Below are experts of layer 4 (counted from 0) of a mixture-of-experts language model. Rows are named router (the router's row for the expert), gate (a neuron's input weights, with its number), up (a neuron's input weights, with its number) and show model dimensions 0-127. Each number is 500 + 40 x the weight over its row's rms, rounded and kept within 0 to 999. Numbers have three digits each.
Before each expert's rows: a language model's description of what the expert responds to. This comes from a sample of Wikipedia text that the model never trained on.

# expert 46
Piece after initial consonant. Second word piece following a first consonant like M or C, as in m-ort-gage, m-ort-ar, McC-ull-och, M-ount-batten.
router:503579540504533510412445597506416448540492533503530563491490531536499415499494523526528501455492448468454543499409461475497429488394422511465490542531526474542461485533554508458493495532490468537507447485532528483501536488509455536521508493509492465572577498447519524481471484488424472482483561579528445587554561537511497446480498482532454495498554515528520509547504475574490486497487
gate1:554538499540475511483518547511428481491509568500533566510540536533522495517547575498591467520539508554513519524460506481469504437426465425486520469498541535522559449498453505453459497479539552443470560554461469479460501441472559518524483463579555464558504487470582521488520477511487459533516478538560505477529526483473486505503546518544417517393593446482421448508511531520543514495543
up1:478490524544478430444481545550462553569510449481517508522490430504464458535462567438493541464482528480500533474543534412560505460492444486433509504543539528521527462521398437528502463512541575493529450555470478447502460547474523486537449513533461571524514459460505523513472537523421572513522515480459508466441504416472495549576485517584504523532487463510435438494516546476499512530542
gate2:560506465523487510497509456477530476484512476504538483417536525552498450525465540464494527404498470459478499421516481465533483557534459428480454515461574466500414451513557450514497565457543469464501479496412491470497539512489429439480552423502415420493534456435511526423433528511447469484453519552499476523440567523549487480502447542486517517551492532481471455488481469499457524533457
up2:509485492444476494541521525442514539489504525555473440444499475511439496458511435540484518541553530488511461522557509495509473477488562513492572438545521557479535512477458417463485442470420464416450576495482502544439503490524484477555521420466443574466566574563435494524517516521496487433554485501467451530460524547476516552573443539502537488492484452532507493553534571469499496440501
gate3:496500475521503472475549497437501464552469469485525545480539516455537402475498618486511455517427446431472528506497546461537419407521469458511449481506512502491467454498454557448454453576498498446531516549499525427597464549545418510510513521520486520551493470470509497525558504450471506442455544595493514519453504511496451528542500501517493538444428451492491523474505468534475451492509
up3:462462439458550454478562571551498524542538476467471464496540494476487479475440525499526579536508578453508412539522505601502441542458471462442525471503500459494441513462528461436551594558530496460521412465576505567489497513556491532537559493567474502449495492477498501509492499571536487520564538428549526488498499473472465474499591512556527455478555478483487497507495482503490466519494
gate4:528492502437539588482521500431460505533480487512526549512470544499524444468497556516481457422524445456501490451489502529621471483470507455509438445504502459525433539546494476455495451533523502547522449508526523488467468446481464518458463494491585487534536467413567525498465457503532541482546555577548525575486493535529437495559489540515425452482581529499442523515447499485440484532455
up4:512508528492559529478535549534476399542478445495541484550563477517508462526555488423516535541488421385513506526506490510496505551498553530471481495429518461452430495470519500484534419560510508439478499518534454483521514449532526479541502439497483475477488486479482428507466527464565490587454525511487479456453459502377569473535499482583523537511512459468535455438550483531508447502511
gate5:486477587438473453498474552519500559609506530500420438459481555433467448457463475454531418506454542536473508511443500482460537437473469527555508475472438497505499450520498471541538548505433467525460476445479557608507514426430438501475450470536517490516489489492463495525545480484545457509532437565536461504454563449461568499482504513473515461535528468515535532502538500508513452478509
up5:479501479511465541536439449475463518536507517462462473497557441445525458489441449480500553496478541468504478494496490480507521463498527481439497578474485541486488459524488471494501541419548553552569501491528489488551584408570498475493506449439504531406444495475437434485503462484542478485483489417472563520535513588431509558540484527498573563454470505522474424484501507557547527504433
gate6:452515521567565532512477543526438562485535477500549497448524544486536409464519441467518499427424450539494518493487480565475458490498427550464557560504532499556512503482518509466431502564408481517497446478466496483501497468517529589522498545492543519509575491516490539479532486462448538501486497529472478567490468553596525527504533487468506553460416404536531435449503486499517453525533
up6:531506441510554464522508501469453495488523448462555455445503585512479463535570494453543496493537497460530479418462483432474534495531523469525439513486496503568496570466576559499505538479523559516447505520511496498453509470487436524460426493470375501471479521555545499419450538549411511443534480513488496452496465501474499577495523559547513485537543573466486408499526493532481496468467
gate7:507459542430527522510464500492485450434547525485534530431511550475497427492493563522520440468488513538526481460503514488479484535453501480502477535502554486558523489582477530520427515540512467517571471505451450532436516487526451606397545498520538460479440486468501549399476569448501582507485508564482514497529482542527411511449462476513443533533531506501448491502548471446554484561504
up7:462412488454521517506517411457506497458548480493503462446453507536584502473533468553506458468421436580511471487510461471474506543499500490516576513510453508472469498500486553417569542445474528469477503489464497455487537476460497489479526464520511556416558571525379485508521449502522502517493512527483518443558471499526470418460519519534600500529546524486523462468539475473399482512510
gate8:541495527446519468550528463493472490543471521439519560500486532481474529509472506498503520477526473488544525556449477558507444439563490542490471554557490451577510573501542475482486477443535396464548519524481527510590550545587412483495462501487520500567462518462504601462526528481452458522432454480490475530530519510498502492511529448500507430434520505385515460543524526458484465473557
up8:584527482488535521576550464514509461531509507477503508521550493524560510505444423463509571491507521488481403549572541486528550513462574525482566517467449470480568470476445514463525559468511510456471530452396449430568527545509516514494500508457484533436457446477487517472469446526465529513450517512460414485436476500508497520497513547485487528478564580480461478547443554458440484532511
gate9:481512462501500552493482433562433500513564460429477550447430526512557418595476480532552529445505488468501521534501538477570486473542522505508522534501499517516459496442536420557482556538430529552517428515437537458477571510479482545566440523568494553517526487434509521479438556454510552419422554500547500521473505513532476486462448466490537507474525436496528501517476485484462499507502
up9:425559531484479431417571460474512528450490527473434503541451438487474508429505533583515494473506487461509579527416511504553491481470483501468563499494476489441458438553512487503443474481534481437456488504487500510475552433526401478477478510483572506469492509442539523479524540464472581517478478490394486546510474479542489495451502462437494522519501471466558420465562497479566476493517
gate10:526549486553489529558515552450512529447540525470563522464394529551496499496538474511527497437521485452468493507468512509486527573509496491498487557457510536531414484467502560463482490509503523540498472438506517556456479577512462553497463460548425435482511518435596502476485441561559434518447524549564537553548522519598483499543438500581515498496504455564530513508502485551533458505492
up10:453506610531524521463429493547446497504485492477508546449522582502569472456527535506574487453476419489535470504517471452516461561510514484519497476453540422541577527494573453466543506503452537479521526532418499433534546449430407555512464484488502503611505499532505484494531552486430540515495517447507531537527489502468531456447496495481540523460537472519493509490501432476463497573508
gate11:483488475482499509475545509510560392481481457528524499494514516488421481456481560551595483523423477462457514474491486493516489497472438470513508508479462485529545539544629563424551550528523538524468447456449450521468460462433492543563507505471583505506488502445520502471442477481505530509552486545533448525486549520515471459491509468464430438596547491504585474530516480539478479485543
up11:506536479557479537523531461501593555468523534518467543535492428491467513480486478493524533528544516549543460507530539441504456514488474461544451492468540578515551463565462518499502484503447517550528519433509535538448435492498529486490488467423545569510403502569500448516509452488510472614494502438500506519459469462455525553544471540504421473569488501525418438478462485517492599506510
gate12:511549487527486532403503524445500421539434551479514488495458411481511505558595524549528497492462510508527431528454428528498483537483528534500509459467520474523547485584501552492472461486430563533516429519566542527431631529483447519494513508508450564424528520494508489484539458461491485498512594557479508520493511458465546578495489491503535502497512475535548501468527488483460480483444
up12:559477492477507480493532482510549513447526523491469503448543528472459472544521416507510566483502461511531512490433537477528431538530500459510472502500499492598522504446520559528483468498537465544561512564470611496528551545526523512491538526455465412445422530447458547445470499475473441436494489422541508567474527525479448464521460513439498571483499440475529477537466563491492454587464
gate13:432514525481488479476550481486557522537490530547456472496503478478469440505555518499542472438551528550505525465424487495501477524452491524515457477517580525538440454535476539474511446535464506482476492461529507615490486521481440477488473485399574540522517513501504516451460457508474494479551477518554482510456508523497501425476574440563448519403464580530548523627493469571484514505496
up13:604555496483477537445444501500495456534475473540475510474513470480503427533525402498517513539516506481520601587542482477534497552496452484492469512457505435566501503528587552455490580549531547464479478428513488555564527563522484554557450482456487467523485492456452488520510488513426567522485569476469507528451465527559532457475410430513487443484466507496505520494487503509474452480521
gate14:494468487513509546446447477447481465500493527531534522513513557529488516510527541534571498453445533479537462547531538449533473528443492524487493560516454397517517542533506503393465495495468520579524454496531401537589542463506541470471509518474518503557538521477503446458552491528512482533516504483483507533462469538460505449487441621484518480402533451519557453529473509499526592452545
up14:514481473469513495501511577485478561542543519546527561529565460487456642469502388419525511466546496537502515516516548542446501509504546476509529513537512484500545471450507526448478507488534521485439514506513602551488553503487489529500483499535560495426499495543495499450475502514513486441423445528533522507489576489569415476514506450501406483542533519457484499565542494459538545536459
gate15:463529498488544517542479442562454480466561533446513561476484532477471401486481499534556475498510531492448467480444563475496420555451475513514500505517424531551509479523590541448512587490486539475507458614493494494505493457554477471504523513483480526479591490442441437463455518424512545496493500510558517451494533541495461472491500455491560519487567535455472526508482562556407495489514
up15:545520584507480529487516543548501557515504423578436511473471511492472488455484501438542479509596492506519497485462543517453479512445434481418580563525453500480490500494444432469490530520500478513441496452464533527534476498502510540503532455488475471517531573566450495542507448478420577539475524490469525515592519479514455504443446548453429459449497486498482466554496472442493431447550
gate16:477611499525516546469494499524483436571526539499527530510500429547542514505524496519547411528442502528524485441421503479467479452522467468532511484469495388515506536571475457528540452531572521501535498550517548489501547487540502521580453526561483466514535517430502469487490491481477524433511495543519476511509516467426513520500534391526458481421521529445497535602556491459478453522519
up16:492490523433471496487450490443544566485428482516544560546462460460466535580499538465494476558457519613532503416485518488478508521552413443456480504517467498521522463509495444438495561524469544535566472469591447527536474509514450515458498471523502443465473547508522489537549481412553473452548510492518454563503520485537458486494521486421567542487457466575501516510481481468463522474461
gate17:469481528435549560440513603530408454484563540551481566493534535542443423505499484450529493522471462457533557533463511494511484485572463475544479553508496477501455527497556488417493492551599513478540539502475550444506534475559477532473505555463496474654540493453496510489489514533515503531458511557509504490506482501513515458501470507488539548529477548542479500542490506502392501517481
up17:532446555458553434442575427557487506541505501472489466538532494459446485437421473463520425384524541437531517532474545542544444476540525472558458516532542537446495472491549541464485483443543474503485591430469503489422514511502490464524524530414495478515493475521488541504451538530520483557494487482485425460498518434530533530499507542465481518477494509490547474550503570525561497534536

# expert 36
qu and pl pieces. Mid-word consonant clusters qu, pl, ud, ill, as in Masquerade, Pasquale, Acquired, accomplishments, Bermuda, Lauderdale, Windmills.
router:587516539525534574432478509483517523494514562514491500515515528511502420612478468515528510528502561493449511517458491465510538495471432523501477574569541461548446449492525517497446499490565419555510525438483456513487495515592481425507511527455496516524475527458408568410520478410436491483473529543489520527524514520496442504515515486509505433422492544471510481586487484528474497493503
gate0:455534512521466525473465454508480494500460569538548504570455518514520434563470542449501540497500545477466492498428436440520466429501456521426456483474550527560489471467496553523488423524467447497551435524511519505465490547513531382533455480533427435543515552465467537507484447559487480460489526557500511555469463498445508494421526520537484522487446500514533437496445529470437586519496
up0:471553525542513500518494500534568531480470558452454455459459604480457480529529546535542470567466443491465505579514550471493450500446470450517472447535515500544512482481470482464491536464452502509498502488536513512522531606476509508535539524491490537551545461559535505500495508501487517536485479515542421508536510526418490476610562412550518439531499552520462541467459467587543537464420
gate1:542548530487540485464509486515502523515556488499534524489473500528443539531476496478593534493499478409487454543566485517453418538509442484500479506484515518502440503444497469443490521524522534497554508463519527521572533408491480439582535514433544491463478504419427484451509550483578494551485512481502490522419488492505353491422516472505521485484503518443499498511428405517493478474480
up1:458501479538528496444442562484512534470517496528512521518518514604448549482522471484599400501534527362493502434488451498514557472531469466518444510544510483507509520528548469483562537544492466477554491522507535494492481509517570431570438568420519510540496577508514451503556569494507494539483514479493467499532563517523511493517522449525480547456532470467498497525525483472504429402469
gate2:579500493530578469435536436538508530522444461527430511475537494476455545555490548481474525381446465494484466469577597506560521498495493453450542505436461497550434504500490503537441448512490473484496551477459483506475525561503495518519461533447488520454506476476511478461529553492441518489513416473542535490480503526450485458530440594516506510521425587441518458506512512495498560547497
up2:447545462506500459599559467469527477416518485517504490488528441560467509477492413492523476548521461482464553477464450524494475466448498552478510492498494601429506551539507491555491451479506440527451493465601515452524510484489517510503517454482506545485446505557498380527534483515571450522472485453546490489549528427542520449491492502567466460477520453463477505462524493542453404533529
gate3:570583556512498448474455508452568497556465516520551524517438500456459474572520422544523483491429592532506509423520489496526459511471504556506496538483561505513495484494563459509427502534525474477501504469504506521518531489469465488512503532450438409479549478516507558563550510494482414494562460531488511520418478509554558457506514532478482497518500587535523483568482418555472495471573
up3:525492538541572532451506517504556570509571604414568512542436538549546495476508486469467406465517474521491481483536464539530459473532477498545518526542519559469495423521605474482471544460504546458525524524440526458471468458475511508557524486525422501440490496541567529500548513462492501408500487441560509429461487523529490436467477471505481473479537511515533479501478453455437506546498
gate4:547511525398509568521482539465520444475544506500513492560545564482490491459493474470601546476471558571567442458471487467507554427537572504427526487522495520582447513441491534480430511479513414507502486488465495536443477571552540498531477544475487542507548469500501527497519498528509482482458499485452400437487483524477471504510476576496440446441463520514512473498512452552549523450534
up4:505451527499510459494492504479505466470510535496477527410430474537522469461548489486514559428523492426507438537522485479428499492523533518562476494447539431435534520504510455535521529527453489469523517509503449571481517477450438534596530433505505441526429450481546443549423441549492577496544537582528463496539513541455480493470524479537576509577486489478509416560490489491542473497527
gate5:507474528451457549443484481508489480508539579622511535503566484513473519497452447489465546489494551461516463494572578442492559479545438489483458517551502444465463421507532546515488524493496493531454578512482508407491447523522561441493534493476473577457497526535526567469546525476463500466527422483504540502419530484497495456488457531497514512418535498446492445535487456523550557557488
up5:514552466476443419482573503495451468545550535562477445558521497559517440506489470489541446542466484468518542472494494486520465428461514503515526486530479566473462480474459515463516503465496577443471513485477475563463506556516547518492527545492598526487506491491538520458510493473486478472451470408543483391469472523488480449546584469515523452525478482573433494526497376456464515553499
gate6:568433533439567528487523490573458484533450507487515502501529497474454495505491486502508493464534569433476490523449458519471425518519475540460455547508477489539466479516546492487483472490455449463512486410528544518508412500495547503515599562446568506473545547500430526388516514441549468470512427501514540440515532484483458550410512559478467500480521456565540478557512484481493572491495
up6:524595486458543510504491427484433452446501513471496490452504484491512519553495567541558505469502505445482453490520424490472451538486554491463496522478486480562435476559473553546570549528536530510568461501488491445492562569524506465472480517477399420516455447507435512456523491524501433533452520545455551576551439464447493527479496443565538547515466501441519430522509491465490523495483
gate7:530462560543535476550558559499449487425484551600509471541568466554461496561553499496474525536499498452467517593510506493521506535502509475443474504532462563537561495503534527483466445498522464472552513534507493510424493441508474501404519578538462532477517518570531533481491513437544499533557587518448488484452540528495450498463520446427538516491556469506510408555539508494498476448492
up7:540506475530527517512593441482482415455510539411502525539427451433541520464537466485532573458544477465509520566519525577494475468451528510469445528485473450526474549497535468534502533468476448459530447523466432538523584519442499523454484542541556507428570538472476468548525497545552495463480467429517540510502474563544503494471481504508501508537558518533468447494459590507457455506543
gate8:526471583433425510472496467470530478478555520489491460492498408512566437550510492436535441547433538451492516443511523417539489483557504479463465514518475517472526457507470522525555573477507475478462579385476523560466519483506420498534490523487434485536460538527530484427463491458526468499500547562532496509504567545542436506537524492568570512461487444573497475511527489478505509485507
up8:400492506469523464538553444601387496527478490513495464520493530540488502465495457525502536583502478482526481502552494493517524480480560528505463509489488502500537489428487577570459448485541543494536508520498516465465529516431499492508529486510562489465485555503534442461483480460496493476395568407528511457513462477471504512475503542599489474408566442464526452508532475445458489473426
gate9:546523505472506396495546505465476522511540555482554447450541509534508525541463526518478462538503503476472549498522527491499465427468501539481493544504489538564448503547546498418520505472498508470469492493453468453442502476508544466524460529466497522440507491470439533469455498427614528427507457535578593540462574565473450501533548490521575499497469472543409461533522521527509567433490
up9:469520444469465466527477491495476443422510490465555456487511498475518470464474597491400481576548538492491419523491518487475537472536496528554543492483503567490548433483516467542531524499514501520464507444439466444460581551507493469463610573560518528479544537496461521458585510443531534486559455502506519431507439540440517470498446558507453548464514496506498554538548468520496519526514
gate10:504506585491497538506565444519490565552509554624471535463533486563489473517470533470515485513544498441474578535469507503436491454567467495465518556504522456536522433517545517473498456464619461548504504464461514526491500527524447444546504520414512498511450549474503551482473435539525480543484463546520531509457532544574469454452507529447461449487536550531542485482469455493565545473511
up10:478466482478524557538561474506508402525517479537505462497510507552536518485479538551455431482476546535506501491537531504482555471491545557437486516451501595520474524437491450572461490505500449573449519552477484527543518583515557543511427490500496494505560499539484553573552465491529566464512498510492511507550578558597511494467543574444519492537514495533576559548557479495451462527516
gate11:543547454516506537573468481476525546444543525600488513455530487531529434534568600486494451499518459510461477497519485482548405498482509444535453504523579526527459554507463518512535516508502485511489488516538521461473548527511502487500440507467453522540530480468477504426481416485621490488478437501549610492492518501499455488475477538483474466506563531480457452596481504554580518504510
up11:518475511511390518527461499464497559534486515479420471460437555469435533543559469549494447480440465549506560492560562507527487481479573424503563526473473497529451465418492490468526504468545505538525495448504485517442530538533475470560484440419523491536453529559513479493531471479500544489567516434490490518508543479439505488485542527515574443468387531491481505465504461519432485472459
gate12:531525515436481508499531484509486542555500524507437485477485440522529496539536590505539458436525511558446489517498459396524457455485490532424482491538538499618505430508510568509500567513452441473511551499440482426542513526501454501548478479496511478486537501443526467526513537437481611507509576405494536550536447529552481517470514514539429503430497486439522496500504533541506513500487
up12:485522497524493508458450500569420566496527516496433496528494541471502514457491551558417459478466496535534479550457514489531525503535498492495474486543449460512572423452501550491489521506547480581483509470481499491499472515510539388532485493524520469470402423458491545489511546516512439492521496506426386535545445480471475451505496488488473398538473524535537467546449579546448539470479
gate13:521517504496480540519414479497504528583537505525495488507504508511537432544489450528526458427514468444462496513464502511536515496601465466529526535574469521457428507491552477518522527464533491491474518414434543578492465481488524465470459509426526481495428482493423521454547560401513438452456501458494512492439528477563411464501558507459489489496528486465527453523442425489439453492460
up13:511475516514554586482502449531543488507484524431483499573539420537539439524500440509503467489527461491497470543465495549466540537556433488474470500531499443477391493502558510397383462472571455511476501549506504498483492527493461477527490485479525496445469533483455594459557529516524501482427451477498550445488521490464499455535542510505540485478570499499562492531492428431452553506518
gate14:494468517531541522549458429525501462473548483566448540483471552553508475543495431508527530498465572485444468530491519461509579437523473433520455523524494454580506470519450461471488533533525517495496519473452436502504479493571488493537490423482527520464533505552426537494561431477470502459553591548555502531396503508485483450564467565464478490509493532506445505565480530496531580517435
up14:478546509515554405553529549444517455475520564452566479505462443449469514543529510520565400462480475483512491545526481528515455570526457496484478459391468538507520499492552514543452528539460505456474530487450471519498483468475530547481508504441430490481511451452544507511522562474493533558521429432445537508453544542563554564445454514425472456464489545567502478487490504463532495485538
gate15:512523531491514516518535604548508531493506455540452509458468472453493409521530565463511527473521535519448604551527527542525534471533450484567508517465443542578520461525507540500458417493519489465491469411483451535443441552512456489542495469529545486501545495484498494479452503425522432493513471485528517533508439539435396555512520514523518499393521523486499523560537466462508441506495
up15:529521501547489513507542496564491470511553525504473509436554415536458487487540476521551479514514548552520530543427460505506553537567488597525581592529453458517436496423530489538520465513529483483484464497554488578561496467438471516492490485496536488480596496503497443479516477479445472515494448498499477521458452459452460457519587545437446539508454556548577491491447518468508471508444
gate16:517469565537454460498481483501557447466472513482465503499525590544419480471487387473538493521546521525445464481502501491398464395471476492495507598566524530523460454502504538433470491510508459504532553472503474463459512552487485486482544498483494521536520493493405539496531415503498444523521551547494455467544470491467443555503435425525517457526470497452494480498423515564490556470499
up16:496425500529567470508508458499495437448464522514498508467461549562462513427472470450455519537445496470481511487550554481530496532484553518551427459465521403492464505492509501440455436547462642533456587456473525425443510523534482482553488488527454485467491489533465461427492436521519503546493552535498475456544534484458527466576524495472563509498529488528514577458528514539529483477511

# expert 21
Name-ending suffixes, degree sign. Closing pieces of proper names like -burg, -worth, -ingham, -ad (Trinidad), plus the ° and ′ signs in map coordinates.
router:551467543478484556488605505414476447534474536492481510495497576507533478540461465536557576493480577540406508451526512483510510471492550525532491532515460449536486436488469503507510484530471532565503494509471448497448400463496518540536471476472459545459533538464484528391492530460546518509501493485535554531515598547435510504530567522447488425465478493512507487510507424516473472457434
gate0:511477534413493532432457551495442515478514514481451559494496557509462502484488466570461491551569544496478454457458535497536475488517534471495493516472501394460505526492450505571493579553571523528541541436532530514401514502582505507448558488466467469402498518447505557520530490490480514460495408476512536489528546514501548513449525495498460478428493546498560547499508434493416476478507
up0:553501526533481541501557437518521509453443561529482515415479427511515493446518550370449472444478493466520469568568480454524529500486470498521428386460515527472528534545498490489482457528517558542570498534490458494533507494463399536446541499571488519468481462524491463511503483499493535511527502478513531569501458437542488523557520555549542450524468476461496544475448422476496507481457
gate1:535496548536509514520502490456473423537533454465566506543457565537549540508454530522538427412447500517419523434530443520491546424487511503505454483487442546525498509447486499454509522525517477518483514471459421427452464457519614574472494446499470503512484502491512590382497475502491483498476488470554483495532434496500485486529483460506550498516454462515401548532497471466467533489522
up1:566517475524497503474579461507524476440542464481495486478454471464518431508510473574500523575528549545454509526478452537496514462439485436463522449463525556507501482587539510447452549461492465480516504486520486535438537445541422531533531584536533494539483461452517494513520525490554535537484501544497480475481502512539477525560483554484444480605424492460553597545430519504537455515575
gate2:510485570536457549525594491506455460495431491592539553523533566466508477508535481549508433469536522518462544613536538492436514503555460460467507547502447490486498506507426473519501527479446528488479493574478420519490479524502503526479484520507526546481558490451523487464521513543455493544539537561521467533537541482536477447501543548368558552499568491486586467506490508509531526472458
up2:510444551498545541439479523499428430557477476492498544540492536522476508456538567546453551451545554485450470497490502481446543481489502460525466559426555420544448547525485498430567497545505510534515502487516532478517424482536516454484432490467544542506555452505502509505508466467443521525505549437518542504475531409585520529483543462555537501511513479496404471501530427519513544582539
gate3:514500513520513554466528491522545465515449556508480506453479518538461408485550508480491635450544590443468532489483530525469522521432482493517521546485493475527511489505579443458512426534532496491433517500524460556432464456496569528518494530497546456468427476541494551470611542508430445583487552517595502481500470470478502510492522454546528511493492527542511446523520492506531508481439
up3:434467510538500439535463498500555439432502459503492491528531471476523532482468542468483484449474391493455487490476473476576463520496522519517442556437529504504417540445477483481503501543476491528479572595527578545457464499516482465542550476521521419557441485513513489516479487547534401501462592505488488468527493441458534473514504393512553542513486513487517489458536550535498496585481
gate4:453488497450532592527438545496552490513535469623517499530477516477493475492515505492575522529559516468541494433527497500459452472566559565495506561486437543556481485522502475472446452571541510531498507478535509491483441439494508556509535506559469497458523525479569565422498481474541531553532505431534533465448558516525506513503539489486455398426503555438430519493497494534540499478470
up4:456545557446516504509585520581517501523489512528462584491574469490491599527516527452495518492490509501527453463559574436479564440475397502484507430525524487448534546497504549519488481513519517486439436588524484524533532531481516475479539451549527482446496496514594483501476500559549488520404459492449468461516431443462496495536472470469492534494500553472526441544464509497464504548468
gate5:528504539499510511491500571591488584543484524443497504476530510462507505446542502470538492411468515519517473435532441533487552545466481591514536500533410499563462467491438484542521553510528454487458505561555417476486473455465475577479562497417480513472523478495506448469526513471435506440493455534475552558447550520450534504494466512483527469480491440496497510546531442579487436560520
up5:459527546522547546510532498513447538481485545424497449500434531502508502385395503535508530542496583465460496519409476429479520460444533511473512494540483511501418521561532488570485594455523489488505551492471572500507518449505454472502511507471470451504535459508478486404503505497475519505554460537531539512595455470522495467491466574507547516448516595541516511523534489500490509450484
gate6:550475498483399550467518514511543490499529521503504449483492499502437482554486474472575493465542514457490472500556513473522464532474497448460507481503515530521489431521479521524489553498487509449475620488503472592484500472461550496488468547469449525477501587505403585433532432505538579521444508514483493477514600505487498528549560459502566478469471509440550466544517568506434512480431
up6:453480512440470487549500465472538575512498509562434501556412449479491517485469511498535519457494560552528457444455464553572480545549515549466508516451473497467515501507546483474576519452504447557536545558533511468516421572463460541537508451483491430460492455530481464582445433419443505579538576518503530534502486475467474511482469506495474510506453495439499538544495566513528457483459
gate7:575513521457507548531476472491477552529514572578546559484475526489493408503530553483470459452530422436493579495534475552526502446488463526459471513517403481559552496548526514532514444531504528482485507576477443459487498465497529549579471546432498494495503521455438527504495427497510526469531491499624512547502497522513517540518506508448483419440453474519449545483433492460478483532520
up7:545513474543527526545521463498548515466542548488537526525453503530532440534509471442518507486487471489531532514577448498541500430498490520411525512540525494493396516533506456466484522474454460498517544468525487461518536506417609460555461491418456420541461400490451473541464502553515571494472454488511559481404491489461540498508527498523544539494493511482488455508493490508541496551617
gate8:494490502504409522502466429436483479490510527532530445466530466458528497487566463617525509424410504515499439456501511508482510513517519483453442493505430431556513463539498505551448461543459558562504488446462396468491509441428488527532494518518444497547456520445487427456471536521493475452486478475539452525502493477518530512469509516475532434463509451474573552488510418527450535500544
up8:483509542505446506522509531453496474489491530502466475453516610484554520415485509520474566486487500519424549507484544454496481453462493404440490438482503525486542485557479419504585524501535514496527508522494468486537565532537573546472505596452514548566529498525534483462488529467500458497512570435455509454476431526540468507543475539454489582488475502481526464482557452554495598537468
gate9:486477457470464583528509485443489505473474457572482457479493474595500497489489548491518515474473486530452512502482477539597476456495531513519493502531533453492511542453514523622483568472489523516566480589524447451430473490531515460473508484502474600518495502446531489545501514489503493484483500489596547555550531509541490543597483557446537410541538444485501464539517482431434481516489
up9:386461472520533522545495484566428518490547503502490536488512564511508509536501483471461511473440552523493466496524436498514487461482512523526494474521465427538543514404530587546529425603455535516583519494480479503467481519418510457523530529554447515453511500481505520543475551535491546558494465572483508540491520564489487455558502535393442476483446434515539539502440478473504485513533
gate10:507464489504472520472471468441504428534459541521517547512419514480533474572447478492533511455494531477444456496498530534548502518462430508488439483479518468556472440481482543605512500546531516470541496561433487505489555569531438537528478473448477523484464483479487445464430471473477467520535533475504582559512574537442601451507542441460556477451457503483503459525535472483469441415476
up10:498500467471566533472444599524511532469489507491533495437461506469488509482502492488552505566471484566520447512496481579560545500450560552552499503533582496543467564465531497551501497540535562537540505492535505501379462510489557543585477469438516530473494508486482511439518491532562486467498464478514547397559514503555546545526530514441450530460500526517513565465499512551491435447445
gate11:503517532528538535487488569483461482544468551484528493467558560485481434539441498551548524537499541446548448443513547490556445447526604527536447506442488448521447474511455586468477484479527506550456521485441501491491492485543448553526515470427444539436497505476501408511571445493532485538481503477494483554478510557461509494527454537532459450448461479492446498531550414480539509438546
up11:521534531482522521538432478511566466444450485519460549449545433479511479485495440456500504458468530480467540552451526522469467534513459544422508525505513550447446512536571501561500372527551542525507516494554482549483453536463484585461468512541471464545516475481515537488517442473498543521566490536540516440483535515531436543548489478511524500523541573418459564496489502501536385504509
gate12:487490522477487462491545478499546560434490567480417554528517453496498453429428469524481479472522439499505464546564558530489447519458497544491474486498351472488493450513488462495520541481439567494516496562535517498516442466486499513497480445465531456458457571466547516434577453485574492467457487531522499471535493581442483476551453459490501555440542537553470506544507474515473503548534
up12:460530523453509530513495531528456511504515536458499562490476494556610544487500514513471483557562505595461499580588494524534490483412480531489469514515544567495474542524434545522449458513503502438477529515519463523488509407526478507515502420470519581488497492510494486510456450517532602455502515477554532456509479401462549513512478469489507502483474479407466593519555491529501453454480
gate13:505503516493478460502585522482544569491513472482514574500545456471564454497464490501544540426449533545469482455565575523461467457526463504514474480538552505515527504498398531560498440495565513496449475527454376514474426484508498494463598536450518531454528554511497510433479445460547465527419562505518537483454504466497466489525531555540508488463481532491498494539462497515511554413513
up13:551463470524585486517478455581529523473522560487492498527556498449396578495519473505455584544470455518490468472506480449484495565505456518590579521505525470537426532471492499501472542510523509479498515511507505484533594547444452459471486499558458516531481420436471515491437490502485511433503441490563536500548500440466455508521459473510539537513498421500492526556464516501416551456537
gate14:523515447501473533534469497502436482515489547503499549519512557483427439471461451563451557503531438493467483390552495487514511570512471512528549503533465472443497486465504536468462542513458504525530480453504491444478497492527528460499497483492489520421543547419462537396470515468502533492447522466578572510521547585439488485493489468453444393507508533475454581533509524553537541461467
up14:530563462460440507569503553528496525590526558531540513525456526477487529519443467514510482497476520548513468415415514529482458485535570499504473417481459549491543500471581441478456468594501435459433466474565529517448497524493582533487477532503457530479501492525557520443517425456492451431502477494533497461542497534502515513554481420516490474511517506580445486536523482557555519528522
gate15:498445565536478494476481569540558508501494545501504497506530540555542467546526526551477584513464556494494498492581521483528508436471449537488461446497501490555541471523488532430491484520489514525483517502502458492508475491468517453472568506487446508471601508516554543520575631500501442554555459449486511438508554451503547570592462503555486502490512475598541506501486488462444429495477
up15:518517526549470481492442483475545443490468526501517559480479506474512558524481465558485502547480481453487563471479496569481514484434526532532520514410495455524486592481488536479498514470363500473527396542454418506509510543472543499538466455496452516494549506482561572547553498513511498474518507511469492540502428507484588516525486490486502481489587469414450512446432558466444447530523
gate16:521532500515511561542509489560497502484543471450494462544528506587502465582461438541542491469540562466386496501493531506488483486605516481511451556510526469510527432545453519532441521502470516525455515419385538524472485459478482474608590535529439531477445531522531520494501511487540518453458471469522474501462517469527492475441492494482540503494491483518491481550485610520439517468488
up16:517536443540515526477499511491459527485527458560514455458456507517514480537464513513496518456455504528570517478533497441471558540446508486491540444437504465556439571527458432536530448454488446522484472508451475574515490481451464467413496529518500508546529554505518451367535448558565590539491554522547473496471419477473515515517513519536489503492494481446459492581480498389504500480483